{"d_expert": 128, "d_shared_expert": 0, "attn_scale": 0.125, "init_std_up": 0.0504, "max_grad_norm": 2.0, "doc_mask": true}
Below are experts of layer 2 (counted from 0) of a mixture-of-experts language model. Rows are named router (the router's row for the expert), gate (a neuron's input weights, with its number), up (a neuron's input weights, with its number), down (a neuron's output weights, with its number) and show model dimensions 0-95. Each number is 128 + 32 x the weight over its row's rms, rounded and kept within 0 to 255.
After each expert's rows: a language model's description of what the expert responds to; "mostly gets" lists some tokens that are sent to it at least half of the time. This comes from a sample of Wikipedia text that the model never trained on.

# expert 60
router [ 98 118 161 133 126 130 152 124 202 111  92 152 107 127  80 203 147 112  68 137 124 168 123 108 160 147 145 185 117 129 115 131 140  65  99 114 108 173 210 161 139 163 184 161  98 149 154 118 116  83  98 103 111 100 139 131 133 146 140 118 117 119 147 133 105  91 119 115 115 125 122 118 132 139 157  55  79 145 152 130  84 127  84  95 118 161 137 158  97 183 148  73  81 120 130 130]
gate0 [174 121 148 133 132 124 109 139 150 135 162 115 130 181 181 151  93 101 123 135  79  93 111 124 117  73  79  61 138 121 100 137 103 121  90 137 153 152 107 100 116 136  99 165 164  96 153 112 165 146 116 140 127 103 164 125  60 100 140 148  76 114 110  50 121 150 115 151 180  78 186  90 158 121 154  69 159 117 136 158  91  81 219  95 105 150 119 128 126 152 193 145  76 134 159 203]
up0 [160 166 129 138  84 144 135 171  87  93 163 127 160 146 133 151 152 101 172 169 216 149  94 124 137 140 157 168 106  74 108  85 118  94 224 126  99  87 127  48 130 130 172 114 150 172 116  71 124 116 166 119 118 108 152  73 126 135  75 137 146 147 182 164 191 131 109 141 148 138 128 109 112 181  88 161 180 133 184 171 126 137 175  59  52 158 144 113 100 133 152 147 117 179 165 136]
down0 [111 137  84 179 136  92 141  80 153 107 119 149 167 207 121 152 102 110 164 141 137  75 123 162  95 106 129 148  69 145 155 109 146  97 178 119 134 154 146 138 158 138 113 130 147  94 131 110  77 112 164 146  91 158 135 139 134  85 102 162  93 214 143 123 133  96 120 110 157  77 160 121 135 129 122 150 182 215 163 106  89  90 109  92 157 102 148 131  72 175 110 168 133  73 124 107]
What it handles: Lone lowercase consonants starting a word or following a prefix, like g in ungodly, b in crossbars, m, p, d.
mostly gets: " m", " p", " b", " d", "b", " g"

# expert 50
router [ 88  81 165 141 159 170 155 169 159  80 148 121 119 150 135 141 169 137  98 143 127 130 107 109 117 129 135 121 134 103  81  89 151  66  96 116 161 147 151 142 179 133 103 108  94 146 130 130 177  95 118 111  96 122 180  64 111 163  94  51 168  73 147 171 138 100 123 126 169 133 139  83  95 114  72 119 103 146 187 143 106 117 140  85  82 139 202 120 126 134 127 128 135 146  67  98]
gate0 [144 137 114 127 110 160 111 135 159 120 109 132 125 120 169 137  89 155 158 136 169 133 105 112 189 165 103 138  83 160 138 117 156 109  97 102 150 172 143 151 126 120 117  61 127  71 135 126 173  98 133 142 139 112  88 118 179 142 127  74 105 123 199  95 152  84  56 143 108 130  71 140 138  86 128  49 153 129 146 100 147 127 158 104 108 148  84 148 189  84 120 123 133  90 140 129]
up0 [ 95 136 115 166 117  70 166 143 161  73  97  99 140  98  88  80 161 157 106 112  51 141 163  34 113 166 129 148 126 100 138 133 100 139 172 147 126 173 116  94  94 105 138 162 135 168 184 130 109  93 170 106 144 134 130 163  99 109 120 146 217 139 110 183 126 191 143 163 128 139 148 178 173  81 182 215 122 126  91 146 122 151 132  83 109 119 134 144  95 117 148 143 130  93 122 141]
down0 [169 178 130 113 111 109 131 134 102 206 127 119 107 104  61 139 152  70 127  82 109 138 206 184  90  91  97  89 133 116  81 127 124  82 147 130 122 103 120 108 163 116 114 117  91 178  85 135 103 103 164 139  87 132 134 134  56 131 106 103 126 143 142 163 147 155 103 123 138 133  51  58 129 167 149 146 183  95 118 113 184 121 153 103 115 159 135 114 171 127 177 137 150 149 179 145]
What it handles: Colons after field labels in infoboxes and taxoboxes (Genus:, Suborder:, Born:), plus slashes and dashes separating values.
mostly gets: ":", " /", " -", " —", ".S", "):"

# expert 52
router [119 117 139 148 141 150 119 107 135 100 112 179 144 146 131 155 192 133 133  84 166 132 138  60 118 234 103 108 103  86  95 100 123 145 101  68 193 157 138  95 113  95  98 171 125 120 117  94 120 110  81 117 140  87 208  75  91 148  89 131 162  96 146 163 141 132 134 103  89 145 131  89  86  97 108  98  61 166 157  91 142 130  56  85 108  76 121  76 132 140 136  99 115 100 138 134]
gate0 [112 127  83 146 167  85 104  96 152  83  90 127 126 159 120 138 135  82 167 138  98 107 122 187 104 129  52 117  99 146  66 145 159 133 104 151 130 164 140 118 163  41 149 139 101 120 147 108 110 123 124  96 180 173 149 108 107 146  75 148  58  92 173 164 146 161 156 144 140 132 122  84 169 142 147  73  66 132 141  52 142 166 117 130 139 153 205 157 169 113 156 105 160  89 131 159]
up0 [ 95 154  94 126 214 140 107 122 153  98 104 133 159 149 143  99 127  76 105 155 137 133 115 178 154 113 102 132 108  90 169 107  94 133 102 114 226 163 133 147 140 104 165 190  97 187 159  87 142 154 104  88 197 189 164 127  45 165 104 168  99 110 126 147 145 122 130 109  79 161 149 132 111 155 133  68  78 155 131  84 185  87 144  93 165 102 143 178 134 132  71 131 106 158  82 105]
down0 [123 138 229 150 144 101 148 171  92 115 162 145 101 187 100 117 128 121  58 137 131 126 115 148 141 134 126 157 118  79 124 130 163 132 129 174  91  95 101 116 115 147 126  51 107 136 133 195  95 124 138 137  92 127  44 132 174  91 133 116 196 159 120 132 165 117 108 165 172 100 191 132 118 127 127 151 111 133 140 160 147  68 113 100  80 115 133  55 102 148  82 157 147 147 183  85]
What it handles: Noun and verb endings completing a word, like -ers, -ists, -ions, -ed, -ized, as in speakers, denominations, conscripts, wounded, plus votes and died.
mostly gets: "ists", " died", " Votes", "ions", " votes", "ers"

# expert 26
router [ 86  87 209 134 169 177  70 176 157  94 143 100 112 116 143 176 129 147 116 128  80 177 111  63 124  95  88 143 160 135  91 122  81  80 113  73 174 156 120 176 185 121 163 128  80 132 101 126 129  85 154  86 126 114 125 120  92 127 116 138 175 150 197 130 138 150 156 104 136  99 143 121 140 122  95 122 107 221 183 114 122 157  99 112 156 137 137  97 161 124  84 103  92  80 123  62]
gate0 [ 74 184 116 169 140 129  90 140 203 109 152 121  35 151 111 151  95 130 113 147 141 146  97 159  98  98 115 154 170 137 118 129 102  69 119 124 146 115 183 136 119  72  73 148 101 170 122  96 170 101  98 131 119 148 147 130  97  91 157 145 146 132 117 149 149 104  76  53 218 141  98 173 196 142 159 143 159 154 103 121 134 144 162 109 170 172 129  22 182 163 131  85 140  90 127  96]
up0 [182  98  93 192 213 129 102 127 144 129  66 131 124 131 120 153 129 139  79  90 180 204 110 112 131 104 153 103 151 108  94  60 110 124 159 101 141 155 108 165 171 115 139 143 167 118 179 112 122 157 133  83 161 148  56 110 151 170 187 142 122 153 115 170 111 107 151 132 153  98 145 141 104 215 156 120  85 123 164 111 130 143 134 116 114 163 133 165 118 155 127 138 166  72 150 142]
down0 [ 94 149 145 119 139  96 132 163 109 174 187 143 145 128 155 167 134 149 156  50  79  93 140 159 109 146 118 154 123  50 139 104  98 184  97 106 130 129  91 102 132 143 107  94 152 118 130 130 180 165 162 157 121 184 142 133 145 121  76 169 125  79 101  67  88 114 129  62 194 148 107 158 143  69 145 100 169 121  85 111  51 102 111 155  87 161 198  96 122 109 158 100 160 140 145 113]
What it handles: Taxonomic box words and Latin suffixes such as Order, Genus, Animalia, -idae, -ata, -ensis, plus foreign name endings and "Location".
mostly gets: " Location", "ova", "idae", " Genus", "ensis", " Animalia"

# expert 10
router [146 120 102 139 149 201 177 170 165  89 153 165 130 150 114  86 115 185  87 126 125 170 169 116 123 107 128 131  69 145 101  63 120 166  94  85 154 152 131 139 171 128 110  93  89 107  97 129 108 127 143  85  86 117 158  84  90  99 125 129 157 104 138 158 119 120 209 124  99 142  67  73  51 118 106  89 107 122 141 105 143 140  61 128  81 108 149 102 145 129 102 108  70 101 173  97]
gate0 [125 112 111 118 200 141 150 145 174 150 108 151  98 107 119 137 152 109 114  86 129 192  92  94 157 169 140  99 193 181 164 151 174 114 157 129 136 162 149 128  85 155 144 162  97  79 111 127 114 133 129 148 141  70 127 189 138  86 121 155 103 145 161  85 146  74 110 134 198 113 152 134 158  91 156  67 190 112 114 144 121 104 116 171 151 116 114 130 146 127 108 136 156 115  81 139]
up0 [113 116 150 152 138 123 175 119 123 131 129 105 119 107  96 114 140 126 164 104 143 113  69 154 143 128 148  91 126 150 175 119 164 109 134 168 131 154  98 125 118 151 181 143 116 100 136 141 195  88  98 117 101 105 135 152 174 138  73 153 175 167 193 122 120 117  74 140 207 136 120  89 171 120 114 101 126 149 149 135  99 138  94 131 125 142 108 135 175 121 132 124  83 134  82 195]
down0 [146 165  73 165 109 145 151  69  52 118  84 151 172 214 153 169 110 117 141  87  65 169 108 127 145 160 135 129 132 109 161 142 161 111 146 117 115  81  95  97 109  62 111 193  98 105 165 136 130 117 149 126 127 168 125 109 144 134 127 130 136 124 134 135 101 179 145 132  92  80  76 197  64 131 156  48 107 139 121 141 119  86  79 137 175 147 154 151 108 157 145 144 128 138 148 105]
What it handles: The word that as a complementizer or relative pronoun, and abstract nouns after the or his, such as time, career, office, election.
mostly gets: " that", " time", " career", " year", " election", " office"

# expert 23
router [ 92 109 173 151 156 168 166 162 134  80 156 118 133 129 127 161 107 131  73 105 165 174 137  91 122 142 133 129 112 165 141  98 122 125  63 120 147 156 132 151 172 150 136 111 115 115 135 106 116 106 107 112 102 137 162  88 134 124  70 102 218  67 130 156 152 174 123  65 132 105  90  60 156 119  75 126  89 173 119 115  79 132 127  89 100 114 193  80 114 143 135  76  88 111  95 140]
gate10 [133 130 170 147 130 198 162 119 179 109 130  74 165  90 187 157 124 149  98 116 123  90  56 164  59 117 147 127  88 130 107 189 115  81 115  96  48 108  91 147 143 149 130 107 128 120 153 106 130 112 113 145  78 136 225 174 102  91 191 102  57 142 133 160 104  70 148 103 173 102 144 174  90 127 107  91  71 140 114 128  84  88 110 113 157 145 166 113 137 136 148 109 135 147 100 114]
up10 [178  68 135 174 114 117  79 118 124  98  81  94 103 102 109 120 135 145  96 103 137  85 122 109 150  88 162 154 140 133 110 120 124 119 113  81 166  71 111 158 101 166 120  84 109 154 121 106 102  32 162 135 162 168 127 106 165  86 115 149 121  91 108 124 106  41  86 174 149 152  96 105 134  92 208 127  95 125  82 175 145 125  97 185 193  95 123  87 168 157 130 101 113  89 150 125]
down10 [145 142  72 114 104 151 134 123 103 129  93 117 152 102 115  59 158 116 147 109 158 118 155 128  88 112 162  79 168 142 128  81 128 155 151 191 147 113 133 194 121  97 118 142 200 121  47 168  74 138  98 154 112  71 147 123  91 146 149 136 201 118 124 196 105 155 166 144 171  82  66 129 143 128 107 103 170 103 160  87 156 137 110  90 165 122 147 109 162 130 138 118 114 176  96 130]
What it handles: Spaces before numbers or years, plus colons and semicolons separating infobox fields and list items, as in Location: or Media; and 1975.
mostly gets: ");", "%;", "   ", ".:", "°N", ";\n"

# expert 37
router [117  73  95 116 134 175 165 151 138 100 172 110 110 100 122 101 168 166  25 119 118 151 127  65 123 177 139 166 174 176 141 151  90  90 137  90 154 164 151 154 153 152 178 118 102  57 139 109 129 123 146  79  78  73 150  81  92 116 111  82 185  90 148 104 126 115 137  99 144 159  57  73 101 133  73  98 153 123 140  81 112 148  75 110  93 154 148 165  88 166 124  90 107 147 170 153]
gate0 [ 96  77 118 139  96 125 200 196 123 113 109 147 158 141 146 128  97 117 153 163 130 118  98  84 120 136 158 174 111 160 153 112  82 144 109 142  87 165 103 159 107 153 200 187 148  76 123 114 116 124 154 133 134  92 126 156 161  95  90  45 193 119 135 149 115 107 136  76 102 123 114 153 127 146 160 127 142 131  85 110  64 103 126 166 106 117 101 171  73 174  82 126  77 160 176 106]
up0 [154 149 180 176 149 101 113 139 117 152  74 125  88 159 132 135 182 111  49  83 101 142  95 132  82 115  83 139 126 137 143  93  89 131 133 110  85 141 100 110 106 174 110 145 136  99 161 132 147 151 104 145 138 122 130 139 129 133 187 155 105 177 163 121 110 101 161 196 168 174 121 151 159 109  99 147 100 142 186 122 128 138 148  64 160 147 122 121 146 145 147 165 124  87 148 127]
down0 [ 90  73 142 115 135 143 172 113 104 100 159 180 113 137  93  93 134 112 121 118 117 171 141 140 143 158 107  93 144 111 107 152 160  96  89  91 167  91 140  71 125 105  67 135 123  85 114 143  93 123 158 139 165 127 144 105 120 195  82 125 112 108 131 118 102 118 121 129 161 139 164 130 122  87 100 183 141 104  84 124  96 101 105 148 116  94 174 115 150 104 136 104 166 151 202 131]
What it handles: Single capital-letter tokens inside acronyms, abbreviations and word starts, such as T in PCT, P in NPP, K in Kegalle.
mostly gets: "S", "B", "P", "T", "L", "C"

# expert 53
router [152  98 164 173 152 110 142 121 100 109 149 102 122  96  91 139 121 145 110 118 161 146  83  21 111 139 116 163 152 168 103 108 122 139  73 159 172 152 107 144 127 183 139 124  88 148 125  91 108 109 120  89  88 124 151  88  73 126  68 136 156  67 112 172 176 152 144 108 126 135 134  95 133 145 124  94  94 153 145 114 118 164 110  83  33  75 139 124 103 140  73  76 108 134 104 104]
gate0 [144 166 135 171 123 192 131 139 157  94  61 110 126 176 157  59 164 139  87 160 112 111 126  98 126 188 173 162 132 117  84 230 150  83  91  86 135 149 170 141 128 171 145 115 172 135 161 140 167 168 170 113  54 123 159 147 147 131 100 157 141 153  94 176  92 137 134 135  77 151  84 231  88  83 125 145  90 141 185 138 159 133 107 128 144 152 105 187  99 126 125 139 141 103 111  88]
up0 [ 82  85  87 104 175  64 152 150 140 134 200 155 145 107  99 156 131  95 175 143 164 181 118 164 118 113 134 109 117 130 173  99 101 144 105 185  75 129 123 119 154 125 145 123  72 134 137 131  92 104 118 109 161 201 174  97 116 132 142 100 135  90 148 124  90 115 128  72 146 109 167  68 152 164 137 128 132 178  81  98 103 126 102 143  96  67 194  74 196 146 149 124 104 107 144 152]
down0 [138 134 181 231  77  98 132 124 185 130  46 110 149  78 111 108  91 135  98 108 116  79 140 107 180 147 127 173 132 143 127 179 123 136 141 134 125 130 105 144 175 143  75 138 100 128  90  91 151 171 133 117 137 156 128 160  76 101 106 127  76 140 110 163  63 168 121 129 148 116 140 133 131 160 119 111 127 135 117 185 164 134 102  95  68 131  70 130 105 101  86  95 114  87 108 200]
What it handles: Two-digit pieces of years, usually the century (19, 18) or final digits (97, 89), in birth dates and date ranges.
mostly gets: "19", "08", "18", "97", "09", "07"

# expert 54
router [ 68 125 141 106 160 143 171 176 173 132 147 147  98 127  73 131 140 139 132 117  95 154 111  94 129 198  94 190  86 137  21 106  60 136 100 121 127 140 177 121 144  97 118 149 121 109 141 128 160 155 163 112  96  42 204  91 101 157 121  83 162 116 149 152 149 158 188 119  91 127 117 122  90  92  95  97 106 142 130 100 156 110  98 115 124 128 105 131 114 154  65  97 121 109 157 135]
gate0 [137 165 100 131 161 166  69 121 156 121 186 105 136  76  96 101  99 119 105  88  71 127 113 171  94 137 129 140 159 129  40 152 144 115 103 101 148 160 114 123  62 134 134 176 102 111 128 124 119 145 153 125  98 192 156 100 146 153  89 117  80  84 108  91 121 146 227 119 152 190  66 134  90 155 164 124 136 114 145  92 127 134 157 110 114 174 155 102 144 102 119 130  73 161 130 152]
up0 [145  65 149 128 164 116 132  94  85 139  98 163 182  57  96 167 152 131 107 166 147 154 109  84 148 102  98 158 156 122 145 160  81 141 115 142 105 112  95 109 189 146 113  97 145 137 118 143 113 131 133 171 115 128 135 122  79  91  77 113 112 158  63 150 115 145  92  78 116 125 155 160 123 122 126  94 136 118 116 161  98 141  95 149 115 139 175  81  91 126 185 113 174 176 176 154]
down0 [128 101 136 141 145 110  85 141 159  55 179 165 100 158 134 126 130 203 159  98 110 201 107 150 141 151 161  78 151 136 137 135 125 138 208 103 140  88 107 107  85 108 140 115 107 144 145 120 132 105 131  96 165 151 143 130 149 164 112 129  83 150 162 114 102  80 120 216 172 156 129 103  94 141 147  95 124 111 178 125 116  76 155 129 133 141 136 113 165 158 176 150  88 112 141 150]
What it handles: Digit tokens inside numbers in statistics tables, census figures and coordinates, especially 0 and 00, plus percent signs and million.
mostly gets: "00", "%", "0", "50", "46", " million"

# expert 32
router [137 105  79 142 159 136 102 130 155  77 101 155 124 137 119 184 132 120  83  98 124 154 104  82  66 149 123 156  84 118  71 106 142  96 132  91 134 199 164 114 136 157 135 129 128 115 146 177 143   0  65 136 141 124 176  69 170 174 118 103 104  60 196 116 181 135 118 108 152 136  95 106 159 147 112 103 142 172 109 129 174 129 117  77  59 141 163 110 127 160 114  94 111  94  99 103]
gate10 [105 122  73 139 150 161  56  88 166  97 128 131  88 104  50 130  97 156 142 123  93 163 124 161 106 138 119 226 114 159  94 114 115  78 147  99  94 154 124 129 142 135 105 127  46 155 119 136 151 110  97 103 124 139 151 130 126 143  81 134  97 115 254 109  65 146 151 107 149 122 129 115 140 116 109  96 143 139 100 157 127  74 141 184 140 119 105  99 107 140 114 148 107 142 112 116]
up10 [151 103  91 121  98 153 110 121 123  94 116 127  87 108  86 179 118 177 148 131 126 157  77 114 113 151  85 189 142 139 172 153 122 146  49 140  78 185 121  94 115 123 134 148 105 172 105 133 146 122 147 111 111 127 126 170 112  68 105  78 122  94 120 108  70 139 166  99  97 143  99  93 167 118  74 156 115 176 177 130 125 147 144 139 151  58  88 145 187 130 128 165  75 152 102  89]
down10 [140 114  95  75 150 111 102 102  86 130  87 157  99 133  94  70 129 163 129 127 226 134  87 185 153  98 130 139 120 124  71 136 175 163 138 107  84 108  92 122 180 154 179  89 198  67 119 167 185 128  70 148 132 119 111 142 145 150 124 142  87 154 106 151 112 176 135 121 110 164 151  84 102 166  88 156 125 175 170 183 150 135 106 189 108 110 161 103  45  81 111 110 152  86 158 127]
What it handles: The -ly suffix completing adverbs (obvious-ly, hard-ly) and sentence-opening connectives like If, As, However, When, Although.
mostly gets: "ly", " However", "less", " As", "ron", "ely"

# expert 39
router [126 107 111 107 126 143  97 119 135 126 143 121  47 128 111 118 124 186 114  84 135 153 158 125 158 153  94 176 102 140  47 125 136  97  77 156 120 162 145 136 116 171 148 163 128 145 137 155 172  81 161  70 122  63 175 130 117 147 153  27 136  86 165 156 116 115 201 154 145 195 112  90 111  84 124 114 122 147 130 109 114 120 117 120 142  73 227  56 101 203 125  73 130 102 158  96]
gate0 [140 106 149 137 130  97 121 159 157 174 165  92  64 144 107  60 119 112 109  88 159 116  71 120 151 203  90 137  54 108 141 118 123 157 148 116 127  75 118 104 134 108 142 169 125 146 163 101 131 109 143 108 149 138 192 166  67  87 105 114  93 119 142 145 213  58 160 121 124 166  91 179 126  97 110 161 170 153  96 168 131 125 159 147 138 125  75 125 116 173 180 116 131 119 160 170]
up0 [114  83 137 185 172 135 103 181 171 161 144 138  61 136  89 116 157 182 126  66 139 145 127 163 169 154 171 160 109 139 128 140 157 112 130  92  94  86 139 104 149 101 200 190 130 141  90 132 145 118 124 119 128 107 122 176 120 144  74 133  65 127 172 153 136  67 149 120 133 158  91 103 100 109 108 125 133  73  46 135 127  99 141 167  84 194 137  75 126 139 159  86 127 108 159 140]
down0 [ 89 145 127 118 169 147 149 170  98 130 121 122 164 156 102 193 136 100 125 190 128 132 112 171 110 113 115 120 186  97 151 104 174 104 111 120 146  97 145 166 150 138 131 101 152 173 155  86 111 133 123 144 174 133  84 131 205  93  87 136 175 140  48  90  69 140 134 155 121  97 131 138 167 165 139 132 138 132 108  92 169 112  65 134 100  87 131 116 172  92  62 169 127 124 143 172]
What it handles: Auxiliaries and qualifiers like be, not, or, than, more, can, would, plus review adjectives such as mixed, distinctive, non-consecutive.
mostly gets: " be", " or", " not", " more", " can", " will"

# expert 29
router [124 110 121 143  99 168 156 183 175 111  85  98 146  99 141 135 129 124 107 121 112 158 128  90 136 155 105 148 130 141 166  88  95 136  78  90  96 167 139 147 133 168 153 139 121 121 138 149  84 140 147  73 145  96 139  95 120 149  84  96 118 127 135 139 197 162 168 142 188 125 115 126  51 124  82  73 162 129 165 155 169 105 107 111  86 133  94  88 130 119 163 126 141 167  71 120]
gate10 [124  98 151  72 109 165 105 111 142  64 146 140 165  93 205 104 128  92 167 104 220  80 107 166 176  32 123  70  88  75 135 142  67 105 168 139 176 129 118 148 154 112 166 170 109 134  83 108 180 111 149 100 104 161 146 126 158 180 138 190 173 144 166 152 145 122  78  83  67 143 138 102 171 137 122 123 102 159 133  90 109 101 159  98 154 103 162 110 140 171 143 148 134 145  92 109]
up10 [112 110 185 126  90 201  82 126 110 114  90 134 155  70 131  91 157  98 123 137 147 104  99 172 150 106 120 103 148 110 134 134 125 143 145 129 138 113 118 179 140 163 136 110 105 112 113 103 196 143 134 104 113 187 104 178 163 166 137 153 146 109 154  84 146 126  73 118  41 133 142 110  92 198 100 178 114 156 184 114 111  90 117 101 166  70 114 119 131 173 203 119  79 139 105  87]
down10 [ 84 186 168 165 212 112 102 119  86 116 111  99 168 135  78 123 160 150 160  80 155 153  95 130  97  92 136 117 139 145 156 119 168 177 173 106  99 217 137 146 149  81  96  75 118 143 142 139 176 118  92 113 104 115 116 173 159  51 161 142 163 129 141 135  93 114 136 105 163 157 101 113  98 113 165 164 159  98  66 144 141 179 142 180 101 131  95 181 174  43  86 120 156 138 164 158]
What it handles: Short subword pieces inside names and uncommon words, often after a capital letter, such as F-al-un, D-arm-stadt, C-or-ruption.
mostly gets: "'", "al", "il", "if", "of", "uz"

# expert 1
router [121 126 171 133 127 156 134 121 166  84 136 143 116 168 118 208 166 118 125 111 150 155 168 135 111 174 151 179 124 189  81  87 153 119 113 148 166 137 127 112 155 179 147 139 109 142 101 116 104 100 114 117 134 107 165  93 110 132 102 113 109 117 117 168 178 178 156 143 168 130  99 112 110 160 171  99  75 113 154 111 108 203 113 107  93 122 182 127 105 146  95  47  96 154 151 124]
gate0 [151 135 172 136  97  77 128 127 158 134 113 187  70 153 157 151 105 169 160 121 149  87 179 134  79 136 155 104  89 169  64 114  84 132 120 141 127 116 153 162 165 119 110 127 182 119 139 195 112 103  95  87  99 107 154 169 152 124 128 137 131 107 127 170 144 164 107  95 142 138  58 111 130 156 108 139 168 174 165 173 172 180 104 137 110  78 147  95 158 161  84 151  54 142 119  67]
up0 [103 135  82 103 164 141 133 137 114 103  94  98 128 166 210 178 148 175  94 159 150  53 108 152 114 145 136  95 180  72  89 149 158  97 140 139 135 112 115 158 113  93 149 120  89 155 109 113 113 151 169 134 130 153 106 192 193 111 108 119 140  59 178 139 127 214 114  85 106 151 115 122 107 144 123  99 104 105 131 134 131 132 151 158 225 137 116 120 102  52 160 102  42  97 117 138]
down0 [102 136  88 137 117 110  83 153 115 144 136  74  83 113 127 141 158  87 135 170  83 143 179 109 122 115 129 157  37 152 105  95 136 135 153 146 129 184  74 135  95  55 130 103 157 106  89 119 112 146 116 115  62 160 132 151 151 139 113 156 125 188  88 127  55 169 112 137 157 133 227 168 104 167 126 208 126 148 162 117  86 146 108 144 141 137 115 119 149  86  99 158 121 149  79 141]
What it handles: Common nouns after the, his, her, or a possessive in biographies and plots, such as father, wife, work, shop, life.
mostly gets: " work", " father", " building", " town", " son", " mother"

# expert 13
router [134  69 230 124 203 146 130 135 159  94 105 150 113 122 126 154 150 125 104  90 139 137 149 116 119 158 117 154 140 168  80 120 119  82 104  45 209 156 130 132 180 165 141 142 116 109 101 164  97 166 140 102 138  99 159 132 132 182 142 145 136 134 129 119 159 128 184 132 155 123 142 107  94  80 116 101  74 191 143 116 107 151 130  87 112 149 179  92 100 166 125 140 111 100  87  95]
gate0 [146  96 149 111 182 114 139 181 129 152 102 111 166 164 156 151 175 167  90 204 104 106 144 154 177 106 119  85 163 140 134 101 157 132 162 173 167 144 129 146 119  60 104 125 147 187 130 157 135 100 123 101  91 144 145 142 151 175 153 184 192 152 114 120 124 131 147 146 137 170 114 107 150 172 139 121  81 100 131  94 137  67 177 105 127  78 114 141 101 138 111 150 114  69 169 176]
up0 [ 68 185  98 162 116 133 171 160 169 156 152 117 100 153 114 170  85 124 168  60 154 152 120 111 105 147 126 133  94 104 101 144 127 112 115 171 114 137  96 170 143  95 166 156  76 138  95 114  56 171 109 113 169 133 109  92  93 140 154 133 109 148 129 132 162 156  84  33 104 131 161 177 115  88 146 144 138 165 146 199 134 185 134 163 132  98 130 113 141  87 130 146 142 154 123  75]
down0 [177 100 123 109 166  40 119 105 130 127 154 216 117 205 157 150 173 119 169 120 183 132 131 102 120 126 201 141  99 172 113 151 151 163 119 159 156 103 120 178  97  89 105 119 127 141 118 108 171 114 167 132 131 124 176  78  45 149 132 115 194 135 136 142 102 123 120 122 143 138 119 158 183 116  87 118 123 143 137 116  94 110 132 101 127 108 131 113 157  90 111 137 138 109  93 128]
What it handles: Taxonomy words like species, Genus, Synonyms, plus scientific word-endings such as -ist, -idae, -otic, -ensis in biology and gene entries.
mostly gets: " species", "ist", " Genus", "idae", " Species", " Synonyms"

# expert 41
router [ 74 118 161 112 179 187 148 100 205  95 143 124 139 143 152 102 205 119 134 117 115 122 137  81 167 149  75 147 129 123 126 151 115 127  81 123 197 130 159 135 105 163 118 101 100  86 151 128 110  51  75  76 153  73  97 134  76 126 159  44 200  98 167 131 137 104 153 172 134 138 132  96  98  62 153 132 155 142 160  74 111 165 172 101  91  87 118 127  75 202 162  92  99 137 104 101]
gate0 [134 153 134 136 123 147  19  93 192 152 162 116 179 121  72 130 122  72 120 166 124 162 114 108 154  91 137  73 144 145 146 129 127 114 120 154 135 145  86 193 137 165 144 118 153 132 158  99 121 163 141 144  93 117 123 150 114 123 139 133 174  94 141 111 135 133  99 166 131 138 144 159 131 120  76 141 181  90 119 114 113 137  93 166 108 116 148 123 132 184 126  88 149 110 146 144]
up0 [118  66 179 125  83  81 194 139  62 115  80 154 159 186 153 153  94 147 155 117 182 103 179  72  81 116 110 190 146 120 145 143 119 134  99 143  87 142 130 161 156 114 183 116 142 150 148 155 139 108 153  93 141 127 152 143 115 165 108 143 118 167  73 127 122 106 110 133 135 141  51  84 117 190 163 133  35 178 196 142 135 180  86  99  91 190 116 157  81 143 155 170 173 187 134 122]
down0 [ 93 180 202  93 160 164 125 161 128 126 115 128 190 130 148 100  86 127 152 116 166 136 133 200 136 131 116 123 192 118 145  99 158  65 150 132  59 151 132 126 105  61 213 112 162 146 175 154 145 104  90 126 139 123  98 119 159 125 171 165 123 142 181 134 126 116 153 141 128 135  93 134 133 192  97 121  86 142 142  82 138 135 140  87 144  99 106 152  71 170 105 130 121  93 109 108]
What it handles: Two-digit numbers in tables and statistics, often the first part of a longer figure, such as 12.23, 29 in 295, and 13.
mostly gets: "31", "28", "29", "32", "27", "10"

# expert 36
router [131 109 164 118 157 168 189 145 137  94 121 151  53 106 140 167 137 123 138  96 110 177 137 114 117 125 111 216  80 146  62 103 144  79  64 103 160 125 157 131 140 151 153 127  74 103  77 114 111  69  98 155  89 122 150  98 146 163 120 155 133 102 187 145 141 118 184 125 105 133 120 131 114  94 130  97 142 175  95 134  71 178 119  82 134 131 150 100 103 159 114  95  45  86  82 118]
gate0 [105 149 135 161 141 158 164 179 135  77 126 172 113 181 169 102  85 172 136 110 111 178 116 158 120 139 145 151 147 149  67 107 143 122 159  65  71 145 160 125 145 180 170 176 149 105  87 116 149 115 124 121 125 162 152 125 136 159  64 212 139  81 175 112 151  53 122 137 121 159  99 200  76 108  75  92 126 138 119 146 113 195 151 160 132 133 153 204  84 100 160 181 112 103 105 110]
up0 [128 111 144  91 137  99 149 110  83 128 134  93  92 103 170 135  98 142  97 149 141 127 156  79 113 146 124 116 166 100 187 109 118 117 121 214 117 103  66 101 148 129 155 120  87 114 132 125 139 130  81 127 141 174 159 126 139  81 164 112 156 209  87 131 158 147 118 124 120 166 137  89 220 125  66  98 129 158 119  83 121 103 154  34 149 136  78 183 143 166 140 114 159 150 169 138]
down0 [126 144  88 168 128  95 129 100 145 140 195 135 125 121  93 134 193 106  71 162 162 133 137  87  94 148 109 114 148 156 114  83 120 144 170 135 120 135 167 121  88 116 167 171 128 179  93 145 175  90 118 138 226 143  87 133 114 211 125  85 106  86 154  67 169 131  94 112 163 118 175 185 208 151 124 125 118  69  74 119 117 133 117 174 127  94  91 144 155 135 149  82 147 109 120 140]
What it handles: Common nouns after the or a naming concepts or roles, such as character, story, example, culture, traits, author, in descriptive prose.
mostly gets: " character", " story", " example", " characters", " author", " artist"